From a checkpoint of a small mixture-of-experts model trained on Wikipedia: a sigmoid router.
Below are experts of layer 13 (counted from 0) of a mixture-of-experts language model. Rows are named up (a neuron's input weights, with its number), down (a neuron's output weights, with its number) and show model dimensions 192-255. Each number is 128 + 32 x the weight over its row's rms, rounded and kept within 0 to 255. Numbers have three digits each.
Before each expert's rows: "mostly gets" lists some tokens that are sent to it at least half of the time; "gets" lists some tokens that make up at least twice as much of what it gets as of all text. This comes from a sample of Wikipedia text that the model never trained on. Tokens count by the router's weight.

# expert 10
mostly gets: " f", " n", " l", " cl", " t", " ch"
gets: " M", " f", " s", " m", " c", " p"
up0:113195140144186137153117136070040107124186161193166162133128149190138116092136180179172132123154154179112200143131142161161128120058132125091105108144222121153165119118111186091093084121163134
down0:138121131126176104085106128178117114130121088178153116066148118110181169169152152133070185117082060156139163157128168154153102113137176146162208109132123107131140125126203075179154146158106142
up1:104097108147154115160178077133108153112094139113069132101096157189193157122132108117170130100077100073141193187136080139185108095155115156086144125169125145124190039110107181104080113139126119
down1:119136077158096111117128142108155119127138132102116126135127139123177122154120072097093107162124113111124069105192083105161166160102097178147109118112131138071119157129103147145125085134151172
up2:029090136156121162111116074126165065077150132115121124127135142177125109148189152125136160107103076122143139084107128149149084123113103148134133162193144118133118215134097159121110145126142096
down2:087125171083121111068172121127069129098140133066184144078116143138113118142110186133114091084185140090126097117120128064146161101133105139217175133122167141078125121159087111104109171168098076
up3:121129136121072144145145109161115171133115087122099178119135105113098099165154114109162149094139135116091097121096087076160161114160093094121075139192151146179062176151111156136169165132117176
down3:155109099116130102105187148148148132152139157081142152150066102099102093138079121133061150072175125093053186129135140127108102077095182133122130118155133114153133150121141072092143205164188168
up4:112142117176160135107137104118170146098143160132078114157191105172103164084133162123095149137187084138128120082134168153120122100141170094147128113165151148133133115135147185083101186189128120
down4:116180162062092104092148130095119102107128207178123093114094098108130104159130130165108073131159133121144106119157113166064133128093127087144142103150095099184138135175151116144126134182100160
up5:153117139105122087157095097159184090160139130103115175176084204115106111192074171145122164096135105111124106122134156131147163147103093046189126118107096134159170137101146132138159089100111100
down5:121107096128228120173091095122112143116158185127102122111116105116152127145178132134112068132104108084129170135132084057129125151096140119159093077109122142169113125077129092085109136085189114
up6:121089127153125116154156099094091152127161163145120183141134129135139190155112106168151139108154119121131147139126154102119128122150156171097162085128101142114135083097113113123183129153103200
down6:106143064107088100098144156145134109135130096069140107113086142151137149164141126132162103166109141134120093139133126112178067073160122143205127113139094110168102081111172104071115163092133131
up7:108144116127152104172184157128103128185176118135213165165126126171094094087170139153114153122123090104105176104090129109112108097104140121121122192128126146147060155175133123029176109120144122
down7:138153121131155170124144218129144180094122126168069143112151081089048134152097195125088105168143192148164130084089136127123122134180151151078140107143106142106115068126100129130094142074081125
up8:150125086146091158131092124107165133118175167160086056115158119111126110149193101111167106152099112109081105148174174180243164107145136106091114133160111115097189140123169115078091152095120098
down8:167094137129081212064140135138114110145098147096123125176073068073134097105166123148132143176140201139131106131118122135162124120143168152203149110107126087155130130160130115102105136064111103
up9:154125083133130123071111102114078089142105138107113106134104156132152145146128111133179119116144108089090080086123132128087110118086191119165144124150118096143136056148169085129124154146074111
down9:121126124141073198127121109087088064116085128129122105100112146156173166116035110196155102077117150185191180143127127110092110109139123046091112104169131096183138153102167135105134115121142073
up10:132119106125066132134099198133115089137165069124125156152150080102136109077104124137133149139213162155104095132159136172132167135144186142167133144150164158136144131124169197124123122155090108
down10:131133117174155142135122187070068108190115157146131138114124145108085121177080147145111132115147081137130125133072145125105171134105109116134151165189144154130166086139132070163148106149139145

# expert 9
mostly gets: " \"", " $", " (", " [", " '", "_{"
gets: " ", " (", " \"", "–", " $", " ["
up0:164114169203136138106165107163094101135125153096122122090154121124102124124090136085110125168150212089162130164133137131134139100105125109135151137132146140176159104140119156089154118106183082
down0:158183133156082149130098079171135146106133180103158103131115125044175112086165100115154103127099144115148136115123150200115147092144126104107161139105129164151103109191094102163157140149102174
up1:087152144129194111115158172122156132100118131099145109135078112112154108191169133109137114114108111160130130117161139147098100184115085136073203155186179187176122156120105145123146133063126151
down1:090164095127146140121141133169116172089144152105120159145098117138107161131107156197118145099130126151191106112168087088162171150082126128134165118119172099139116153102143168175128112144173125
up2:185108123148140148149159121121131075111079121186153151084136145131119042091125102090171124154189090116167142169090161100158163190080177121067155107137099132122139182143094110079090139095203154
down2:048107166104166121116104099140177165128141139156080143130150142103163110146100128110143136162105109158112121136139104112074198079124132150077073143123126072182134185148151111054136100095098162
up3:182107069098065102131118122172106082168135118164197139103132138105141157077124129056175116100142101161103123135171172172189116110117102102114126124123147169078139188077100113089105089093124141
down3:175154184171121085060126092122185171091110173141113152088153120104122114078154096085123066125129116120128142108156115175085110113145108127146058115115140164204100108128110147202092124114117156
up4:185121128118142112088130089103048094108089124080083128164139086134124151128164094112133144166147177161128091117097126094166094212159128137110117169130145116087134152095108104162127160171098076
down4:130122158191111101107086120167129127084067171091075138090137144107160156104115087169109089114136183107102108149131126144149106091120167140061156152084142121107150145120164160116144113152152123
up5:116121085131140149131149119117109081066133145086184157139134148137155124067101157087112168140072140111138117073138153172136125084128150158157136126114129109199149079127128130091082089135082151
down5:131157084176100148085131123099148146124150150134086142163113118144044146144073117100159098208099145115116106176136116082120129140101126132045138140175110034126125108117155124112172138103155104
up6:098133077122107165131123131150144156174069071084153214049163199146153189173165124137089094071098122126098107094103127167110140093057109151123030141115114139082155116098174119139103169084129097
down6:116128137170192079134173056161105100116104162142126118166118131203132106149120135105173132147166144118130112085147147172158140169118183156118099110129093118119160154124127146125091134148144145
up7:110160177117098145125096100135177102188126140160141170085071123121182116111126165133159186124126139151122167116126160109139158120127130048084117109114125126178139193149131132126097142112155101
down7:158122111154122088110141111125164087130137109148174105113132122132117153115120138156136175111150147126131183104129116146095207133102174106089110163141153135129066131159088124190145172113046089
up8:119096093128151135101145155183111086113130147185107108141110129155119166169101132131114154132089110104165118111132103142121116122132178177171116163068124116140103150165145181132142080070115173
down8:102094164122074140170143115094109180164186169097117085132144149132170154142115089129143140126084142128090110076089111084150157098124083166178166113099131105107089097184183085145136146137103121
up9:125161146116217103108140140148124132118139147121103054150137116110123132115099125158117156103080099188074181091033145127150133105056123158122163103133140123090082118098171142158122120142163144
down9:127106127162082106154135128072088179167133147135125113150106114080099219140156192119161159173155138131131083109112138132155139125145150106121105138194092197147137169127121151122176075085112156
up10:133124149143094094161124134142178138197155063093161094107109042130112132101113092148163079060125132162139128141168128116120212121116086167201145166158134091132115165090089110165152216129100129
down10:140139081148086141127173094067153083096120093185081167157139163106094125122194146138074091144155207147133149123036157105091044168182184166118169124110085119105133132151101133127108121123100150

# expert 11
mostly gets: " Th", " th", "-B", " int", " Ant", "-t"
gets: "-", "b", "g", "t", "ab", "st"
up0:154073132102123071088155121095121160139121103091096118191176151178135154190121105121113139128108125174147143144098159160101109155132046122125077160083167072109146131105117087174110139136123136
down0:145140165177129126127158096099137122164096135053151140140140125132141127115150112114192114069193097073133129135087164083150163095145119099149133153144150115113112124089060095161152150091136182
up1:073134177153141133109159170151129144217159119097163172143118145087100131186121151137111158115133145199151106137144111189135083105171169072202143189145120140091168154164176092112183175148200165
down1:173140126201168136098075164119129071107113106091183100088134144141132094117086120136167147139161165141161146119176093110086115111091165131185144163203120151103109107172130173134078179136161214
up2:125134157123163106109146126183119192113115125125134172186147078135102064178109114107152127087153100137124094098126104146091119069054045109136126182154166117089099185104150190130179170107136129
down2:103103114208121071129168131104119093147110121140102113111137138126122151174158160147070139152093158132128147173094117129095072159125098144038113115139175149138100108110116178077130119123134177
up3:175067134137164109174110107204145173078113137091090124101154124128147126076115181156134179057076124097151155119113099133139134108076132112127088106140142166098201105134149147183115156145153132
down3:061118091113160153094111102145080137136114118116157156136166133185104141137113109081079115168135141130140113171209121141149184118124142140087160160140132121141135184141172096133089150132080123
up4:134112160140199091140157150094144181104164191108137129117166138186133118112152116158097117172149178146119180104155172145101157138127172077103059155091134166116116140150092144140110093120134155
down4:093136144091133110140139154131100127112125125148174140151112132167095102112072125118154142110208136157172157156067128165151172100155160130168155115116119132139159138101079183172143157103130122
up5:138074134157135150145104075156088081068156173111075057075164051162145130148133100128089128114126121101142122090124149118126144142118122148088188103178158121142109153130133124129168120134148085
down5:138094075131103133108104125151112128150155102109120075148125102121108159112092089131086101128164140108098128166171086147140133100179140104036152118149107099145083095193166152076116137136099113
up6:115121141089084094143104089107151125140125176134108111184057164106120068221090111123181179080060120122112080100153080165126115149074207110092057149081180104142158106094103164106121149133149150
down6:128169186147065144089140170088138097146083099149107130146136124145134080116060080133141170123099145102096093109107109155119114119101146126122116138149166085184128130097201068114178181117121128
up7:143116160125062161150099083127102210169086090104114138099165140158163085129116089177101083127137132133133138103124183086167114106114076144144127122119074125160138097123141132161131131102126191
down7:150123158103060105117191102184165154136099078214103094098101159120099168101103174144136165147143144095110114164093088190103099160059104111155145129146123153157149130112075077192100153108134110
up8:110128151136188116198144050082180148155121161134124090129146191140073135114108161101119106155100144128080157141102135174133116190133183114185178131141142077152128073118130188083116137138157141
down8:168103112160083137101189155112110132128134160146098156111149136160159167143173052173106124068159127131123073189127092119103113108179142141207138070087097087120074124136047162125104119135179156
up9:162155114167099143168113133095134147131181161101109139164136101165114082136126078124162157125052131060160156146082110134128192150117131112163132079138103160125170145133112100161097078111158098
down9:087162075133096183116132132116168075129114121162187189152084107115109167082093159122173161120135123086107110164179139156140128121124146124163147110090092116089148112062135132163115121083105111
up10:156149105135115207076141092139116070170129072153161167120137147120118102149191071123134122142123101146101140127185151177127096126107091146149171179111145130112150142099100134068148123166101092
down10:078122061145065146114171137083066107086074072147045052127142080200098129116128074096217131100136116103206134097133169129133112134039114105168109170175124146161152090101133086114134106102130110

# expert 30
mostly gets: " |\n", " −", "_{", "^{", "|---|---|---|---|---|\n", "|---|---|---|---|---|---|\n"
gets: " ", " |\n", "–", "201", "202", "\n"
up0:177215196080187135114123181087058094121107069139149114126116118187132155132102121112126141096124165105111166085149152144167106075127178071084113168139082131119122127191109097122167098085134106
down0:114168087119104118118127142149145155133138087131144106082141118088126165067123162117248089205175133145122077147137084124139094139156110101159167154157130184107126146122106130136137085110151090
up1:144117096173117128114131118088159071147145155153165132094081131186157064115101115147119147131174166127150093109141136108110112138068180199176132104100158100115113187166128136063123127158061138
down1:134126157175182128124126104125113146112144112143150142114154123143098131045138140114122211069136116185118124074140108059110206140137133140129129147144100168172125133123111102058083042124169188
up2:128164141074148074180119191117107176105076130101122097197148129075103099111156113124146143088083103115144155095111134106124079116139165132163148143205116120169145142157148212207159106120110138
down2:149094135151118157059144154126138172093096163131132095123149089158088143157157098155220145105160072124184129126123088105125131144133112117115079162141134138117108130134142125143184117164119141
up3:148129117121144146131117147099164167098151147050116156092180112122145134115121145098152088166148142132125153119118126200201135058145169217170085175084182137113135109133128128155253165192113120
down3:179079166165088132106123148067135097140144074112187087099171088162091221116129131142112112177088128152121150117175136176140130126179105112126169116119127143087131122110139150134088162095066122
up4:119139104189101125147142076071096118125103101000178144126150144128078072099154040056149099115126181109087113121117128109148089137139083108132131096105115136079114132096140149153183205141122117
down4:122143146150197143071127208146124189064143100109102122160121182156159123117153127175136116143143108128126120126127153138138090162134170116110177087152183149117131060142139061107114132146123154
up5:106136102144134134155111140141113138141170142116083126153157112110090074170134119157113111113140208119142130083099175195139109139149183153124147080136142165135162149101121166044108165114100193
down5:100105161050130119061157125102136155185090062098100116179106158124098130178101134187122120091178073069072188131144174073177135156130112084105081135180108133119103129178144100078118112181106134
up6:172122089131107123086119115174128094151107145145095169073091140105096159123117231131118152141121181120089134105130178151159100196146126095174174193147143161144128168057092082100073141133109137
down6:132081151085149125136136081094179172102085083138122125086172115115215137149087127153132149105155112065129197124104143157116156099069100204163179127134118169138077215126113132085102097156111117
up7:154139178104147071114111116151162109158138108125109129139146151144100151146110134099139141131085157056116102118115134075092163125164149099087097113116179156118188121135167152086179082134116179
down7:108096162149113176120112077141173146146116138112113120093156139127132112092139127159139144149116148104143118104122150152131116136131108087162116143093119097107073102108182080099110135090159136
up8:169112120102107128139202190121087134154117183088141131159150104095123149142175175145050109155093082165171110113159094130111093102145145071100094148143100139150121168107156148145115121147147148
down8:036095095168081065120140157116072150101147145176153151136084161149091103098137175125167187108114084125148216079112113133106095128149135116097164157172129141129164112132152161127208093115115069
up9:100101089151101136109084133152138128131121097104133126114143110122170125120134106184151171172095153140092139164115146119130164146123127093180093161112121131111158146154174120127097104208136088
down9:089153112148099063127079149127105146109128186132117153130091152095128105130107188105158177134161128145183156104119139134155174104148051136119115124151153088111111066154092098133175157155107104
up10:158090121069137151089156125143114164160157125081132099094142196114186170153104172102143116151163187127082129108079109117125133158122120096097109090117039089051155061160151063100104064142117141
down10:152088106188137152163140117113085075115145095113143126102143116146058102079106163163111147150115146116077137112129148154136132097145135065096172130101173122117112064111133096130093119133190084

# expert 28
mostly gets: " CR", " DF", "X", "CA", " SC", " U"
gets: "S", " C", " B", " S", " N", " L"
up0:127137133142097168121126094166101167124122164130194115105163143198174162164131140084138087129128199117127139100079090097131167070094103110134098140135119112151118152091171116122167095094130155
down0:152165150107147121115172102126108142151135125154169150122127133103151079156094118113132139100167137113144141131100137160090162149124115054126126055139143170143113105178112199107125156122168139
up1:162145144061128118162162197147120136220202150173136125105161128117102164165160061123139090103129090183167106077151173121132102161044099128141153102076107125138165128203142170170139138151109114
down1:124132119178100083133131105122116145175094153138149119129167155109125162093094134132173098148136061165135110075160114129082136040069124128131161134089116125038178111115172129206121159163147093
up2:125089028073101151145136094143046187128088074180119127103150169161142096103162124167140135135104118168113092094138180133064132120093116186146111215172098142096179159154124178089144125108144104
down2:118068102135118108176116124105092182142142178125117076120170167160118099138151110090171103079148111160147083114117059103169101094143135182058126122154101175150190121124076139123115168103150073
up3:161108175098190126110120110177157094127176142154120186082201122117167125131182103129190161090090122121114140166073094129083185169125101164213074140121145106138144097126147172132116080210116109
down3:101151088142133126122110137077122145100155133090142078094071091121130154136081201120108177139109074132152116115100088147134124118068232121159098148154196125098082107180115084133107135112096192
up4:126075155126088140140122203199150091122155122156169164134162116119153100156092108169159120165120169083133176093171153091130135103109089169108138103131128079105137071177086151138138151174127184
down4:109150114153093085116144085125134091150105078134159102134182058063100134151118123139096124132143144159087166137128152174124147100168150153119131146127158183152153104096133154146136156077119147
up5:201093185094123131121084156121136131123116128117076134199136191069146154124134107124121143134104204141138105109074193093142077119118106113163164095148159169152128131100149162125105160150178128
down5:171121142118141112093075124104101108109141178096095163115153138166167144122105140088109167075072100139103153146150065149102159122125111128106069123121179143133108057105100144115172163121184123
up6:160141096078156102148145107168112107116102109107148154120132145117176122108167118089215087126138150101130140128146120081137157153105100089186138048157160125139098136150145148075152133148150151
down6:159174122164162150111176131112131099143104160140136137148106133129144170173124089071116131116147157070074161161136107116070152143106184132081175178115103145110141089083109107089101130103105112
up7:118182139067109158173130108107119148194159150120187121089088099133121084091128140119192098141119108119142125070067161172123113101110085175082134145096127108143152142103169155116094214153096126
down7:127152108121097094148093137133136084108092167132142124184013131148089194077145107138152159091135126129093124119133113086108133112162088152103103131067090110117125111112140103177130114093130173
up8:145140112068145097099135119153138120173132130137150152123199090099122163123114165134073153141132144136175166045148130088092114075156132147162063120152165122144136152088098088140082134151137142
down8:123154130140150099153147172143108122106142163064145132081137190150134130130154145214075176076105129096163148137092114103109163089122140111068073167146097108184130140129162143094148122157146067
up9:110123189120038112120150099106172124139142144150140148131161119055139134122117117181110145133171113168110138118117131105075086145137140187146120102078065136131147146017166119177143130141174135
down9:127140160141046104102178137121105146073092174145149124147087106124171188162147158160137140111070135151113139165155147179140189101119158134116101172145119115156107186114143120101109125135178141
up10:157110133141174149135115100130156134198119098143177111100157089063194167082161139148082113150116113074082128167074123121140149110126105169150151166148100155169127168105123123051101139129083108
down10:108163159194134163127139105095127139114149106147158081093098134130087104203061141161103049096093096116178115182074096127192125113141113180182132113097117109128118134127121138053179104163183166

# expert 13
mostly gets: " %", "/a", " Votes", " Candidate", " JPL", " —"
gets: "0", "1", "2", "3", "4", "5"
up0:129131147138140141137109152111106139110125071173181162108146135100156141160148085149129107142146196124104189090092121100111154167134157129177127172148137121127133190158157116122158140110162051
down0:115127142199186178107155092072147149095132076128136158082166142110126170081101130114150147143131114157125218083127074179108058137085081211154142088123152101091058168146097115111127155123115093
up1:116207116084123165122146130138084103140135125102167168125115114134092152169119139116140173100108153142133137066170063126106093127164070119139132052142106100147149124112122152159123092189140070
down1:142108144125148100138148093147168159133198136119134165124111156146155103135141171152105128151119117114141164100161104122133122131134107153149104126193088146125110156111173142160113099090122177
up2:088162122104119133129133144127095165136149095098158130152198161130093113080186126136139121086202153176086154130132150111096142117158115122179162153122130141109136118116150173168137221163152166
down2:094136079175176125117194106114168123108140141093165116096118090086147133136084154137145176092132107146101136119125142119170094119146120129147143151120164093086137090087128159160147168148134157
up3:098159132166114136086117153104094088097162161152117116132152143111120172174104096078132149083107170192173132163133156097212094193079106070145118114133151065166125124128090083117125133084076094
down3:137153139131142135120115106113155131090160079118180132170105120179134105099133147136124149167137101117190100076154103151109130071096145093096154123152131154119112086123175117132147103127148152
up4:106174146132138112114141126089135149164151064103129135108118125044166084143101065110044156137144112098130104143122150185153135100189067166150098082160167112122106083096193154184111099105118101
down4:111058107149167099109074140096150120115109162144097139145141103119133154140128143157128104141124113126088064129192102128136099103162061095120094126106176137090160126128106137199117151150109146
up5:115148063189133128127161155133131137150156134119125157137157160108165065110111036114123101155231123122111142143153146150117152144153142136161090120141113149151133146085145148148134143129222169
down5:115129126075137166132125126120123091141131104075119071105071125154104130123131131094072108150116119156135121140097132134117148143082092135087077123084163131187152106107194071131080087130142102
up6:131118149128067137141122090123142176052097177085116141108074126108104174132164129135138134129126121166153141095112153200093083100190097067142113122122115143086088144111097115127074178166106044
down6:111127091150143093107145152150057136081107123122081143170146202137126068112160081162136122085171118120111124119122148147123072188135121136133119145108142066103138231124115167134116130109089130
up7:139101074113175150153085121148161160117070160054094156146144097085132135136136172124060124142165132092053129144132116113139090093106124103158070112104119118129115137148136055111092183177121120
down7:123175120145179113113058080121091122029177149104098118121088107118105072128149146125151111109118185140103173156142170154097037172150093129126178099120128145139085158110099142112101115129121138
up8:071124115144134136092117130112120158132160081163152146138142173137104140079102141129163172146179164112097127090142127140105133121143106160128209095107096144133138120151162098117175205095157123
down8:167174121074136123157113104163094190146104092142087121105155116107040155127097161126123096086137156136109147126105099089089087100130109159147073162120121140105060171128124202154150097163133132
up9:173145086134082101180171185153108099135116143110101091193156105156181153167088082084155106100097166106158147106115132097060143156129122152076113186154150063173158140155127144155167178135128166
down9:161087121137132150085121161153097158142130098141073109160164146124223155118114169157157150113069090102124139113142150092104158102154130135088112156144054154107098054110078129105106061184108105
up10:068151139144145148140178167072103102160110121094144170169138112095146130184137166082126122189136135130091111141139134151140106225087078200127097129083168111098128155100167178087137145162114138
down10:148115100163143127147149150147133127056097139131084138130124190064092128146104155121109155144146139084126136076180079121109145112115112136141119138110165136131126080080125128065168105148089128

# expert 24
mostly gets: " b", "′", " years", " days", " games", "°"
gets: " b", "s", ".", " years", "°", "′"
up0:105148111129144147096143132094083092121129143092131147118059167104133136148134100126067161134133202085183142110217139144167115113166151145149107148125192070092131099115095173134108169148082093
down0:154117110124152097153130155148139141151102103140156100112127130123110087131113089123128161132159157183112110147144140084087164164125134145221109091197143119112115123150143101164093184099129110
up1:084126112130141146121114103095115064076104213164191075178166165164138127096179148165112127099153144192112145099152157173072182161066149106182166112207181152149144144097133070085109076132137109
down1:135113125148126107078107137120136166115173148131161160168123127166112206083170185109104123127107140199108165141107121126145178138091086120182092113152104155199131106094122129115186103140093112
up2:068143144108146088136134144160069104132128142111108096122124118131093085142135092049093134177113126060098118107140087123136094148094100116094107107128179179134160134146176149134125128098088145
down2:145153122077095110210100149149172110131101150168054121088131147153117079173082118118143074120151075124109151092114121184129144161043110095052127159180073140175123097175124088095141112157089149
up3:134052088074159195179112095111108130140144142116108143106103129116139175074105119149111059167121157116174193139109132100098099068133138196110115107107144104170127107075174152144149154099145189
down3:127165156137102156073117173145145109151126108085138188057119133166048163132196115157138163110118085108084138075094090092141176102140171179137064101124155113090169145071153121122125071104164114
up4:055066110109144176163102146098105149111161144079086086122133127131114187118120053094106098111105129135094100090101131125131166073090146147166091143136149128126210173141125185102133126122152163
down4:122141109091094106164181116077158105184153134175129114136113126101081140165120149122077133175107151171176119126120115092157154130116111135104146138112139127185121102151087128115107076172084116
up5:102130126086145145127165126114109201141124148121116084193133128180139075105175126075130165116165148156146103079107095157145135105146142085153098185153136120118197175135135171119135166124153110
down5:164100143205108115177131143125184131116118070157103184187116133142199173124096130134143154129121141142166146096139114159104136086163130187152146112136108133145106180145133185231133109120173086
up6:148137123152131125156119096139157103126092087151134142177136110147203118078112105104126196173180104142151168004154128111111106103091080101102095099135056129159094090127088126163185163139128170
down6:087166149130164123153131094084153138170122114163128050146152064159110206120110151174149151140094109083156132096175101144138131139125179173092164129150135146134175144121143124129107152212139129
up7:093120100101110092146097099111157085185130103177114088127151100171092174084151082182120091135118104117115149113115116181128044158170131166131138081081174098103126131074115175169129113119134134
down7:140149080146072139075122131133169090170110063158115132125084136167143136084092143164197124153130150197178102149136111137134135154119085118127086159144112160159159172129105133095157127151169117
up8:137117094169140128101108071093127177167153148139187125090111102119103099121066134116099139106122148125130103192160154172169171124206206140106152153118183114150125094094095111150176102117106120
down8:150105131114145137125117123092161078151136081125163150071069065115099136187106171135114126122135165104182133074121113137130142134151165160116125120178144121120069171115119163121102148138114121
up9:116064171146159178136113082147069146094132139137148161131170111089152147130123047092156134105084186189138079112164149112178088175110083196167089087106175100125109135152115168084096143149120089
down9:080117121132078153149172093074126125077107165135060142172111134100115130114152104097140181187147137151169165105040216132137104148085140137148063126136137175109133086064111091108125111142106212
up10:083115152159167121136115151133058197144181141115102140155159140157097081109080129141060158126138126111128113139162148138099148080132171109142117173092133184053147152152126105136109100165092147
down10:157093094164081096167050156167102140104151094117098172134148157157137101169147153179104117157119124114104163187161126092113110159129144182150114131130156101157162092140151123119128103122181151

# expert 21
mostly gets: " second", " would", " can", " per", " ex", " sub"
gets: " to", "th", " first", "%", " would", " can"
up0:108091123088137113109051136094094123182136108147165127123113179099132191131098161182085141149114189114166186113128138115102109161109084115102102127122126194106127125118082153138132137155109104
down0:098145086112188135099166228143178161147127100144076144094148229095132156078097102174183169151129144132128099135104083141079172087105095124119074087137099120127102150084117111127128122149066129
up1:127164125113113122117171097096121122113144149220105159122171096132202107073115149147141170110104160113125142081168145205107132139125106144129158106148128104100109127187138111151115086098175143
down1:108129140112080120177127158089169147185146101129132131147156120123141104080172061152179152114126132177102080123155085139149114136096069144102134110141121100160111135099147146131140150151030167
up2:112150148114135166136185140157176099136136070070065101144129094175129140134146163089156132144138099081137123138113094124116130169128107183136153128119147140067094169148096191081110163185155151
down2:156140103151165118149145156151142193137144137101139185128127149113116144204126162145094159133132181172122157107087144111128071134166105129130116073147165146045153092106146127147181123102111113
up3:132179138128114135159083086123168112128166155169143142072066103163124125103112097141125142133121146179114200101110154126061136167110150125143085139121109144122160138077121179141134067156138112
down3:103146141181117143110181141085136098130151075118157152127075120095120061131109112054130140119117115101135104071108091108150142110121120147221135125124154121147114107099105192137119185166126172
up4:179120117153098133092184144142123146085111140143067157130157174097156106169180106114091111171086116079100163137116125130100124170089133166154099149122149045086109107118149056101243148085146139
down4:150193123135129108124094137113166139079082136155107111140126153152165092108155124105122145116107149156128155104121109112142147075163140136160122138154129120146145174138156066156183119069084146
up5:090094097150105139114169168072189155137127153095142139153156132143077119109160173080097108136078105146117153098172092193154136184098109127179157116160151091163071126154099085158144126172120211
down5:105125155107136088142115095153157150166048159100124115167167168153122141098120159160111074206101084143177140094105122126101127135136148142154134128103103123146181214122111147149143146153122132
up6:111108148124156135102173101142109056073082137145121083110108123072100205092183105116098107048157167120104128123103072086132120135143118142133131158106084128179182121127142075111120134109114108
down6:171127099142170107136117151080127143158096109107145129131119092125127101182156137111123164113105100072128165073105130149121118126120066199178117062077134150073098154123103111153107144089102139
up7:091119119117154194132124101114113146122144160153140092110092127170141159158147117116141151153174135133101091107159155129098148138103132170169208177186120114134158112095104131165161120130137122
down7:065089137113118161069154134180113158161174096118092097108111158150167149138090090134145125115118128178183129116188145103130103145091117115139110181143191176148130154176139126155111091131099113
up8:159126111085107104147067149132125154173103107190120121167145164082120094126099116128168093156149144114118177131134187138179085163148125125150102074147132083118112112162088109121076178132141077
down8:139096089115116119134112148192105161112116121133163093147134180142160138148097112109135177132150150141119120182152156114059147150087106112118053134065154105121107069152122164103125107143113120
up9:109042071128105123155123137146130108194102076141165095161163123109223135150069148101128170101148164107187186138100116104096140094118144137189126090116083162093134144135147071154188135094171102
down9:102141109102155156104092139114110055089139211114119113146033134166158122136098112109145092117178116124191141137090127159178113125132092124115134112065177156154077143119126104089069105119139089
up10:100115118137169147151111104159127219070151040106122142141132187196112149128144187135067146138112059116155163170128087057088169126099181142145120140141097141144129147103158188103110164172106152
down10:120092073127142161096114116103115145153123136130073110079099130124107125148056124110086116131144170113077154045141120220104153154152115096118136207129105166024194177154138120138118113136167113